config.toml
d_model = 160
n_experts = 48
moe_layers = [0, 1, 2, 3, 4, 5, 6, 7, 8, 9, 10, 11]
balance_loss = 0.00329
balance_bias = false
optimizer = "muon_variant"
batch_tokens = [65536, 131072]
train_tokens = 426300000
Below are experts of layer 2 (counted from 0) of a mixture-of-experts language model. Rows are named router (the router's row for the expert), up (a neuron's input weights, with its number) and show model dimensions 40-79. Each number is 128 + 32 x the weight over its row's rms, rounded and kept within 0 to 255. Numbers have three digits each.
Before each expert's rows: a language model's description of what the expert responds to. This comes from a sample of Wikipedia text that the model never trained on.

# expert 5
It responds to: Line breaks, row starts. Line breaks and the first pipe or dash that opens a new table row or list item, plus table separator rows and heading markers.
router:140101127130096103099149114142114161119100143114085145113159231153102118122126146126100078124134201120124106196155159153
up0:123188133164131159101145093168120120130133142087089116179142143157144122110155147127131103140082107091159092141164142065
up1:122168129111186155092141190167091142182135124126152138123121138177106188131069118167129118127085115091094069184144118181
up2:066116071166146133134186158166128138117122123091113109119136135084124171178111188119176200112131123132141158171172116112
up3:073121091092083139129133090115110059099120075108113149090127181124139092167160168108144110101125132094083097163077140145
up4:120115163121048139097150094104149140139158119107109138086150142109119125148108117111153069088127199169113152105139128138
up5:137078136092097121172123118109128105110176137123090155079129197131100153104105160120112168095122163110134094128134178133
up6:115104124144223135148081125060105109116145099118114124150111088160097118149178172156096120158117117159139165151158144221
up7:078158146098115136106089098127138139124164127083185207101100130071139107132111114102156102127160138105108073141129100114
up8:152097136140111086160156058137131080102123150102046099163142136186151099166145161168080103119114116163117125138144064187
up9:112099133121147162127121177147082174105099094107125163186099187160156130128141135141080161082208170200088111207127156148
up10:151097071095062146145193127114147097113048143117106100130095153160101164129077160155061091105105135144148098157149115169
up11:136136139086135137096184155138079142061109113148053153111152150149150113089144103122078147072116105184103128123082100167
up12:113095119136143156122171113128069110119179068151105115144078118130119139117203150120102178120123139135145126110111106132
up13:114114115081109066139113138156105154140129115111112153156164132211101118052138154132122219107137172120069093147163135136
up14:061164091098158127130181103112110158100118115065125145172097163072132084143123078117129085116087142078131060142168142162
up15:132084114103179156068107225171109108164112152167139115119116101146133181158132134117132071163128081167130107129139147163
up16:103186168076120143133077095163128142167126155121135180157150130153175162098141086099117165186116169154150110071129170073
up17:074147121103108078121135204101095100094063103107080112149090161128129116097190078090121089146093109117117064116128180176
up18:143177147112105112092117169126127165132100125121185131089130163118139113121163179145070135093086100109121117153144162134
up19:137099157106092100110122203144141183154118061144164155100155079173107145135108141118134145129128147147119100157125045145
up20:141106122136152112215173096155100120067143116151114182110116145119113093132116101098155138120114123127144187139166164102
up21:109177116129135135145112089094130142131099159096132173174199130067144082157138107101169130121175129059131122135129143152
up22:099136147099096158132182110067135098119173102142121128155065159092107152151139129150143095134097155117091130117150152179
up23:096147140137171059130139116146190144155152111135145116148142192118171169115125174109131174126139120168166102171156131111
up24:116123141074106126093138050071114112157136116089052168118171174115109159077126144076162168135142111123083108162143156105
up25:183139168173159156139099129140079163138120109120136166158097139126090191087092109071125185162170177121085113137130092118
up26:124163137102132059128135066117038125130156083128117206110115190100179096134108114144138195070112120128111125158146154100
up27:165153150119123147141130180131083121150129147142112065060148099122161132075085060157134151126040134155116113122168122148
up28:128131127100142181176166137155101138091169125103136198159095111067125134052107146153153108182188121152151135134135110105
up29:085132157150110058098141095105090138152151112124093091087145163104131139144083203158100168116139180125128168101130183112
up30:075094047122106143160146169141192133113118159107110146156144130118128153097108141165149099156158120096125159125134151119
up31:134106104152058124143139178182113089168123124144145157096171173137125154138142147175160112168083108128141158159122152159
up32:146132178153137114143093134099150101108144131112099152117114158084115213148153154125156084130171129139135124162124145070
up33:115107155057097157084153114145127126151165187138094153132146149108114168170124122099131095120101147181131145114152131104
up34:150127123103111132128104128153090196119075130101118080106157232132094141083124178083162102156138086104131120155073078123
up35:105103099106146090126110171145121182117162221110150141162124140143154117151130164157106153169112092159106163137095110124
up36:100113203127110089108106127199050111128102098129156152149172088137090115153131150086142166124178138151121084106119049140
up37:107120141118097145191166120170162097126148137096140163106137100109073080178071148142086122146149128142152118193081118098
up38:100083118101113118137156157136131119090102134127119109094084135080091134171102103150128211145123121131138105146133183167
up39:103145101104110098104124149119148178145096088167116132111132133167125174134159143082147177167045134092146113147096157132
up40:140174121127130120131138145117092098062131116154122136070140135113126118082106134140098150103082122141133132173176183170
up41:159130174172159143150105075086105142148123157189130121116094194106155094081134171152095076129146107161068125111146088135
up42:110086110123136083110149141109124081200181145112137063109163178129148152107151131144149094100102174139153073076141158117
up43:169085119104062132077102172113091148174097068098149136166095107129099072144116164113122107088158161080139097131149085115
up44:146095122130147117185127156202100107124146083075141170166105154103170101154110096127167104156125134120242156137140112141
up45:093117148052121147155143150112175137087187166168139182145138100082132094110162097114119131130168137126158138153177148155
up46:098099134154091125151125138128124109133125153139092124177133131134184121169134121154074167173120122110044146169129165145
up47:106127185096121131125134138065093075160112145119152153122134220133115136098117089114117130093085105059176145151097116102

# expert 16
It responds to: Sentence-ending periods. Full stops ending sentences, often followed by a line break, plus decimal points in numbers and percentages like 100.00 and 14.34.
router:130125122126115133144152053157069085112173126103105168096159112237091101104130137157132090149137130140115115198135164109
up0:146153174098132148102108115167111199145173152108142207128130058164134043103118088143132107116133149150153166111185082140
up1:140111133166108071106089152072142124131102138120152107128125123108111171142064100172158124145107133147154116146148177114
up2:142105152147094104114122083111140125113092168168161070129087124143090116126041174195086098176143138071084124079077110085
up3:134099167154114223133142159116024114145155117191102159109103165175068117123132117094116118064111087133090136143157132130
up4:113143033137119145162152194129132125110112062120112222133135105182131142136131164099155123099130137103116136100126146143
up5:089110162126167143129168127089108109116109095118084167137106199134135158125109153159085152103140062132137076123084122118
up6:141112112191134056136158072158075149147148174101112125161144181168122080139075097153119074151127114152107149120127152096
up7:143121149136113169103164184160160153135087072140115131127131111169142052076097134106132095130138081128170122093114129124
up8:102131144137126105136138163133106069116125109057094073106125132179061197148142129136176144111135145167093068139095080116
up9:143127118131148145162152126210129116150145155077156132099128164171181159119125108118089157143145085202148086110091090189
up10:151147098112115114135105127107159112188161165183133104108137171165145151102124163168119083146154191146101096122134144125
up11:136089121166147152089135146125120148166121124184125148149146151150103118144089147120119133148088133198177134091143112129
up12:145083169050063116125141113171191108107123167048124124124104104157096061102158096092123120089195172071142147130113192135
up13:097098103154144142118169138087126093160072107124129114123155103130111107074091110188152120131103155066096125206081169120
up14:104122153106092172116147104158124109090084118122167144160111175177119107114165132132113152151097114109096099134108163080
up15:112117125109155110128162099122104041124128102079193110114129069179084135163059116151116091063182126122130081170105169120
up16:168090142163151137100102106164113113114153110081118079145119084100131164144064178114138127122130180075131083109083112152
up17:142128106224126151062175164118149091108117128083166176197133070105104118157099164138105159137131148120140123189078144120
up18:169156087143100082171185137135123138106165148137080088112096100167154123119072125153139125133106162127131140133156111164
up19:121107109116139148181176130147047132082111082115072145176196188124114147093171095164070100185126130170088131135120112129
up20:174163143090164154076132152133111141075104117110070132142167127175139144099169121110115099165108159120146113076094171151
up21:121129122146179169068121114125119162158114183083112159147056120098156076103121152134100136156101101124131132193137184073
up22:129145066168123091110184140118147058107197139069118093173129121164111118085153152118152099167133158215137126098107198103
up23:139112110085093105082118108071102120118135127131130126133156124166067155134141156174056144144160123092078147131153162116
up24:161145126145126142117151142057128098147130158088116161126152092132151135136156081082155036109149142093084145162161163146
up25:096085088061111090119124085142131110136091148111139170187092133089098101159129143145123131128210124109153148139146123166
up26:123141127106125160100132178133119118130100114090057112100110107140137146090178147122140152179151098085078134143119085139
up27:134122126146091126106168128124137070111100103100134119160115156186142105120091107145064143140137133096149154144174148135
up28:149120114121146145128170115081090136124138100131130103153157131213057131107118121160139193130061103110150094096174157118
up29:162128097138129138089128118103101118227184115119138116111174134123133102211130099087154105130145132098104132144161120111
up30:162115164145144076125177115106158113127120178099132137151123133201120106113183123098137120122176170187167145162130107102
up31:119150141085105114106117128162175172152164143089107069140132138142127083126080183145105118124161087098183109100130166137
up32:185134134149153123128101057167097155144131101124115140143161163160076140137082100079147132135077133145189158130101072098
up33:118155140094143140121145141179155083103135171141096126087131119146117093134132156150129078173151133119097084161192149138
up34:165088167107094170097094117158161102146098113088151141113181091114152099112147073161060161134157137191192136124096126140
up35:106084120125143075101128091111115112137185151073094099050118159111142169102136129144128076148183153186071127134093161074
up36:107078173114087104203130129146165155133147109048177181147079141143120139082169109120127118107083083143122126139125090117
up37:136108087075125155167175067107121087121190085104081195096123075150113157134130136103091054182138180205136165076173118162
up38:173137140136109179165133087168127147135117089133148131146119104134117070085082135158129155139112161194069103137083156202
up39:102073139087163115149173123130117118162163141074181126127163129108062122105158143152087142138089192060131112128139105121
up40:147132174149130088082132177054142141163133129163117124111113139127117147126125137106142121132215108192094119175137199117
up41:150127105132147119068094101167089046137151113137089100147115123121154100151083092142066117144117095180072154155080098061
up42:106122026108110137119158172184089105177081111114136152140167091112130121151128181111166152117078161118128125083063049088
up43:111128127077090114141109125087108176138143179145094160147117122067188156153099109038129137111093107157103112216094182065
up44:184065105157146129144166077190097139083132137161151096145123165161094090109146142063076067079107064133134135107157173135
up45:124078130062046119114139093151145125182113122094112116084127096124098128122143130183177053121121143149130191138139150114
up46:121113099143105161157175178092131130118112120194109166102151098111085104125130130114153094090167086113116136151143124070
up47:127106125122106086129137097154130157101104158177176153059132152114098140103186159151178079122080170117102167062136135190

# expert 34
It responds to: Line breaks and sentence openers. Line breaks before headings and paragraphs, full stops, heading marks ==, and sentence-opening words like In, On, After, However, According.
router:153084154126091110108173059092123098127095106097087155130132143169095114114053147168135120108099194107136070160132143113
up0:132066134064118093072144118062114125096128129102141141110153088146146149125147133170121171122127219118076107104097134093
up1:173111157123185135089164115113148108160156145186147127177101141159173111140081118116082147096119131163129125132131112166
up2:094108157058132079121201064131136088070060132111146137156106090147078131195120072140125098121112132129097139087153111146
up3:122123079108178125120124117072130064132095120095122184163155150131100154189210131077089071129123077110152075112103165136
up4:083090130165135107125167088157112156164092154162100134105152156134048112106145158126111146084170173097134076143114189070
up5:108102181140115155100105098108145021093096156120158150108151116160111099127098144110159080161150127120166179099136022100
up6:144092158143113080089157159137116117109135210181041105109118157141166106123089136131115076149079067194128144068153076106
up7:138118133162102117178112122065115136142136129115167145112097187060127173083118137116122143154133121126094136079158156176
up8:090081178155084094117140154171163106139110133132151188108097138153109051115145134123149127079169083094166079127079157101
up9:076158180141090113148138116074163173106174109117085100149124144141113092099127121141168073126140188124104114151070130138
up10:136125142073030161141194147161156098104109107126144164151093091133119105133057058181106138148159116189112180118137139098
up11:074154145137137155101084139152112125133114108112142139156092205169189162114060042092147173084114067186141130123165136136
up12:130114123097133107105196133156020154140164111102178131111123100120116104159103158164113166096079086129133149178119187097
up13:186134158109144152174135133171139116103134109133203165165142134146112126121087106109067166193132149175117165127102121144
up14:112089148144023107147163054110128137150125131137115172095089132101092155118134160150153088145179148104166147179112176125
up15:110083159107106114162144112133190101141162122136130067149117162124118149102025085096176114077178113108047082111136133131
up16:175168147124158114161182157160102116157106170105122130126144127070123152141139157130083206103118145154102119141141088089
up17:061061134127145111093188081134132080097157134125096087129057129147115107153149092151096172146093193136124067143130092057
up18:135059171183104137129139139139195133137175140080117150116104119126112137126097186124115138086159169137115098131099128195
up19:104102117123111141133114135122125085075143088103103201105122146126144120088103109136130122106125095159155076105154151067
up20:128163127115164155156129148096096099135152181093081149137109128154181092120122114084126179133139109105154104141142100144
up21:120151122106091116132110150152173098081135140175164150115119102120132109139064162113168104124161133164102045107086148135
up22:142116105066097158156125160167170122113210134140139095104113146081159141157116136123066173059158105123114162109177080180
up23:136128096133146143141128140178108146107136167087074164086098111114132116141041127099113160149149122133127129118161027102
up24:109158095102080087138138162093160106080176106096124134087142138143115170119184134123136113137106114130069122063134139054
up25:153128150124089097182139121127169096150053173113131136152111120133066084152100159109145104144068196085133177106050139146
up26:076150134088125141131177161153155108205091144058131111119159161196086158090104143103143104148109130170100064164088077119
up27:134092152154088162132162083137163128063104126137151166109171066137115104168140191117148097097191194091135113132099159100
up28:104097076126113160093150091119100089068116177173117138145107152118135050118122131172113148169138116111109118102142132141
up29:093093105131117101164093166155132146122142150114104145121139151130145076084106065153121121105105121162124141152124085143
up30:167173119116168138146175130121113164126101121147067190191084132159149138131117122140092140169098103139144103149125041148
up31:103038160155107122159163127084153084095176117171089132097146138097125125173098148084146111105112114123075121158191134137
up32:170138161099089156162187137133134119090148128093149166097140134126104138147138114093090108081117113183089192094123123074
up33:133132148112110144132171103142149130077101136156080084169133113170080104060043131125161081123138104104164122190179190168
up34:096140140122100131081138145125136156165118081121105188139109163153124083047137204149095142086125178131156175119139180096
up35:160165128136198143183108096140125165150118149052117164114123135180143088153136114073079145181130144101112133180163152117
up36:152157144100172145120101158179126093121143088130141170109099158129129146128077145116139089104166092144111081094185076154
up37:130086128143122131091151162164144085183112147113177087141082141130103130096163095120132129146121060182185081173103087090
up38:163136135199167113118150142143066180100126128137118149169153151096110134163065119131096147050082111126097118097158155063
up39:106125120141141135099136080154109094108089121108088151127144118177131079133172135150151107133137146156104118090126162122
up40:132116130108080114130152150125176103114121117124102141186104144121116072086110142092130127160101184188119074082161127192
up41:162073144120074155067176146086173143176149156086118124098159187129123170123133166059177146132122151124202076107134155168
up42:149157130153095120206160161152183143078134125107099199165132173106180098127180128155106099154157182135121122139176155148
up43:101130147117055093037159129133116160099125167143145106157105098174134117089078174135124073135112140115095069138085131153
up44:104172126091160087126114090145123155043114087079061148080135147146121136104142157139112121142104102120179111173089207116
up45:122138103107082115099121112087154070048144141117097115061098132160078171138098186113115108081083126133136114157081126108
up46:106149114182127125113182179095135130116118146098109148133196122200094110131156137133146074116067196146142135097169112118
up47:149118136099064053090185109124148087153132143139087153145123122149100184144170154143104112151115143111066107116129084133